config.toml
hidden_size = 256
d_shared_expert = 0
lr_router = 0.000773
norm = "rmsnorm"
attn_scale = 0.0884
schedule = "wsd"
decay_shape = "linear"
max_seq_len = 768
Below are experts of layer 3 (counted from 0) of a mixture-of-experts language model. Rows are named router (the router's row for the expert) and show model dimensions 0-255. Each number is 500 + 40 x the weight over its row's rms, rounded and kept within 0 to 999. Numbers have three digits each.
After each expert's rows: a language model's description of what the expert responds to; "mostly gets" lists some tokens that are sent to it at least half of the time. This comes from a sample of Wikipedia text that the model never trained on.

# expert 6
router:485441589538527453469508515427532508508464490542452434451479546475500483449468439523523519512488449553457545475501442502524499603486527502447487475444538534442546485393456428470492466524472532486503519515472473527509497458509616446508535556528544541436528516440459489532583493556501466490530472477531506523547480491495466432481509476571502437537534562484497500470500464448521529559518565606453541514486440492439570557500499511530544553491536468514494501532537517549493520493461468478512504476477469511471409505519448502529506509478525546513490476502468461484505555508449490524519546531497476622491506494507480432476544486562589554474510508496541531485463510551506457457478352466509542518453491456512559485445538394482538426524487514534481558487491459546504447496461522
What it handles: Time units and digits. Plural nouns of time such as years, days and century, the plural -s, and final year digits like 200 in 2006.
mostly gets: " years", "s", " century", " days", " months", " hours"

# expert 10
router:471565485406503523477523540478490547515577505596482499432456492527561511476525512573506519458450576456496490540515477495499495586508560505516509527488531453590527512543508497497518536499541503509459497497516552497495432474447546454517473490530558546479513428494430550494505489506462441550520490536499542475536488557508530525501515499519522525522526499504456561502441502515485529486526542486474568530472508567553449522461492436502491488543412485505538487522487467482584417499363558565433509538516499543594527538496522539501481531540473503526466548452494454491507463494400509476468476503475480586534420453568489512544543464525489478391526478531534516528448502546516460535411460482484586526532516528445449492439457566473559465501532482506485492504501424535523487545502409
What it handles: Technical specs and formulas. Letters, symbols and word pieces in LaTeX math, chemical codes and car or phone specifications, such as \frac, MP, dual-core.
mostly gets: " \\", " tick", "frac", "{\\", "\\", "}{"

# expert 8
router:438491548448501519542528482453554473524498436529528484475604451501531545520449396472507542568453524410448450465501524449488517540497497469503484563505521508424500442504481505510533451448465536500472478465475516504505605467523540510510521546525513516500497470449545495428533557483472512453536474514557444448534550567527509516482488474485521473448520558473484508473426485440410490478416484534480500569489469556551510488516540501503473500445566466509485421487554513514450558527490476524526468498507530547495563515537459517477508501442554506509440503479446513485530442499541491462550485572478445548486485508485484555507485543505489428507502525465558545508508499497514512546517537497447416463553493460439513622497586432414550529507455439457500599550474427480426482467498516
What it handles: Standalone numbers. One- or two-digit numbers in dates, scores, standings tables and measures, such as "18 March", "30-year", "27 matches".
mostly gets: "22", "26", "29", "30", "27", "25"

# expert 5
router:516494530452545447453516540417465490425522443506487487494465459497476472486586441534483478576492524479570521504559466525504521570442483471482502444495540561472454422502487490507364520498517480522468522513491505544423537483570498497422545529475470499555437489404471519492515505486472524501487412524533486547442526497503439545503478474523469521473494457472587502470430426487472528470510617507499508468410495582448491528504499473548523521471549487438499470540483463524457547440450567522576489460537525528491432479485497509543507498501474581477447467496504480507503533522507468444474583512570461491525415469467515509491506446543517510548402513540517475497477494565480430515518481463489557480555455506435543555502505534534539422527449539456524471504503422515498527512503483
What it handles: Line and section ends. Sentence-final periods before paragraph breaks, table row endings, line breaks and == heading markers in wiki layout.
mostly gets: " |\n", ".\n\n", ".\n", "\n\n", "==\n", "==="

# expert 4
router:459536461480514510523468522444462510520505500464453446429447498522492501473511430527524617446445476466459503454516464460474524523426509477468428400440589490541537461463482473527525536561493504511520508430435467507495480518478479462543463472531527556448483524424482518405494500490498474461552381492495547488521575481495495518531583520530478531536516465480487457472553506439491507516500621488525602426529483507528525558558508472536433551529501514504494395538515486452477509477512519518493556451478513551527507506533494529489507474533495511490491536551485475459512512525469424415568546526552478522512489459460480389482506592549522534519491542516514503461511502593507539508539449481473541575528518526424509471419517451476542482581514510481483519515489507505442485494489532
What it handles: Separators and conjunctions. Commas, semicolons, table pipes, closing brackets, dashes and "and"/"or" that separate list items, dates and table cells.
mostly gets: ",", ";", "),", ");", " |", "\","

# expert 0
router:469460439448516516496471601503469496538521473486449492506474434493522448465497454531499543491535509448450488589510486547562568550476567501570490469503462509440511466528457488553514522469494524555567501449456485514448496493496429481562540446514474589434534438436523510484496548481482491444534432455498514446505557518485490454473487523469470578485481561473524508533509518492497476522499496551492472463468383486563565472510489530491554485501551499536571406511432420494460485443532481511443550516480502504532548542516511424541520485498466512483501507539459527466515541482499511464538532525599469463478440442480490404479534510498500479492491610507474530550541461504485524528559578525444543521485460499503544585515527586512526486522446535494491534507543470508440521604566450
What it handles: Role "as" and articles. Function words, mostly "as" after starred or played, plus "the", "is", colons and list dashes, often in film and album credits.
mostly gets: " as", " being", " As", "the", " :", ":"

# expert 3
router:438464551426506543525511540509514490546498465528547492455466506510546468430518493505492540523473523494531544398535409490520503528461525485494496414545486511461554472434469435424525525502463613564490552463494514504521496436453542513514532524519551551476488488506541496518490517483511507569471562484516488495446497571475600437460500474434483388525513551459441528471521444520494505497451513493525534434494515491428527567487492490521526474535496488436511440512467545500526544412428535495535537474456493518507520526520485409485496506580539472478472474536449457559469521506483478472531456498559466530614560471477471465493548430515546556475463514558488607485528473531550505535460413481501529491473485491446470480480497511439547476498494454606487512493508450478480433499466445
What it handles: Prepositions. Prepositions after nouns, verbs or participles, such as "area of", "east of", "chosen to", "born in", "played between".
mostly gets: " of", " to", " from", " for", " into", " with"

# expert 7
router:472513530656532488533503495442487506460558507512486508491552438562473542488494515574502470527460463525529475498486511581519549466496541487535415454395464467523430461568574453492517460430611478496526492530524527507460420522523478556553527481516540520482496481489548487507486491555483485435447549515497589496542551499461505545463508468537510489494531491569530414472482511559486548518515486437416530485541472555395554460527505523492507543468557515421490514468519485513565466452461503479553484473413514521560536463548511510518449474509466525523533464464502498474528479464467544519458557437525533532552499503511501485508476534511490482531452482481460410534501507490534452445465468556483458492536546485516532512447578566474558496505483573567530488531479530560508500501592518
What it handles: Sports career verbs. Verbs and nouns in athlete biographies and season reports, such as played, scoring, shooting, passing, announced and season.
mostly gets: " announced", " wrote", " football", " said", " decided", " Goals"

# expert 1
router:530516484526516490470517513514529539504511459504561425466442560485521480495579542446447473494534410541498483414512467541488499525475505473556476477519469553533506465473499528500518432460508481464505510425486457536513519490538495479563525552478518465488489473408463516553492576467515519450548525540507490492494510591462541369550475472486541473481520493546519453466550467462467549589440488469561510447476550478470482483481536529494536482477527519456476481543541575501485538489506475515547486469453500433599501551542406532490515557652506472538426503483486480507478520507504451466603475488515471491567539499461474521451512539562557463440508566546483454447461507595540465560491525462476500514520498470555484515484535466531557454549510394500545518521502464503493459494477550
What it handles: Personal name starts. First names and the first piece of proper nouns, such as William, John, Mc, initials N and J, or Anne and Newry.
mostly gets: " William", " John", " George", " Michael", " Thomas", " James"

# expert 9
router:482505481483498494553578530508539509564538496506424542510522567529481594456592510470552445489519473481555531486446438552514496493424481453512511517544564502491492506456507482524457521476493600542453513512432510494511519433408531548504503463539424517550457408517538537465462478503493532502521456463515444495458478500478451522519520531465478496479544465533474524535428499556429602571499579523492497452446526491578537544554469505497461498432467473465543471453495558475505524460474497527493523535516545432428435578481512447460520555416556561517475472534469454498525527527482517462512513545511493517495468526442501459517502442551479613490565492456544538442488491545508563505525492435504537555531549507469511403501509471425453467516494414497537485495485515527501500524473470
What it handles: Infobox and taxonomy fields. Field labels and values in infoboxes and species taxoboxes, such as Binomial name, Phylum, Arthropoda, Coordinates, Born, Website.
mostly gets: " Website", "idae", "Scientific", " Coordinates", " Clade", " Born"

# expert 11
router:531487606500504538498531539492526581467412485485528456532505498501563429472460477502467529513522507571522578504525515474431512472468506424498467475436588542454527462479448504549470408507500518465492513524488517518511575526483447459483558504577496464508474539469501520511506503473444482517495510515508453520540507525443498487515513452503560528517547476428450468491510466424445491477447530521486439499350489508512519548484524535515592439487543475501519439492437454491460538495483513500475519545558485548525466470511463519468521573411531537528462550580491480551521455497551492470463494512534386391485509456513504491472501498531443411504534530444521474539475460480540489473575544505469446494570463505442505592557521510432498546453506516510485515460569453521490535527483531
What it handles: Nouns after "the". Head nouns and adjectives of institutional or historical noun phrases, right after "the", such as Society, Regiment, Committee, Battle, first.
mostly gets: " Society", " father", " Regiment", " People's", " Committee", " Minister"

# expert 2
router:466449441554546475558558582464471527529538470504540447466533431571492465464527504526529492469497511439492524502425536559551547500519502476597468528502475407429501467478542525511467499470534475551454502526491536542448448464504456471518460583511574505476516449518518473492474504586524517517476555509492575514483512509460441562422537521474543496442498487545480469523461488587486525546546520384413476519555481490428493521485517423501464525566519492475548531497493508541539482477475553476476512541435479496512565574585551542467434476496487517486557458484462481448558465504466545514507542476549486491506485418513520500533475562515425426465430443503469496487499507483478515487456510543471502559595525523535511508475520484467478524522489613548527490499488542547446479511563471
What it handles: Foreign name fragments. Word pieces and accented letters inside non-English names in sports tables and draw lists, such as Guimarães, Alves, Băsescu, Hijiri.
mostly gets: "ă", "ij", "ž", "í", "ş", " BYU"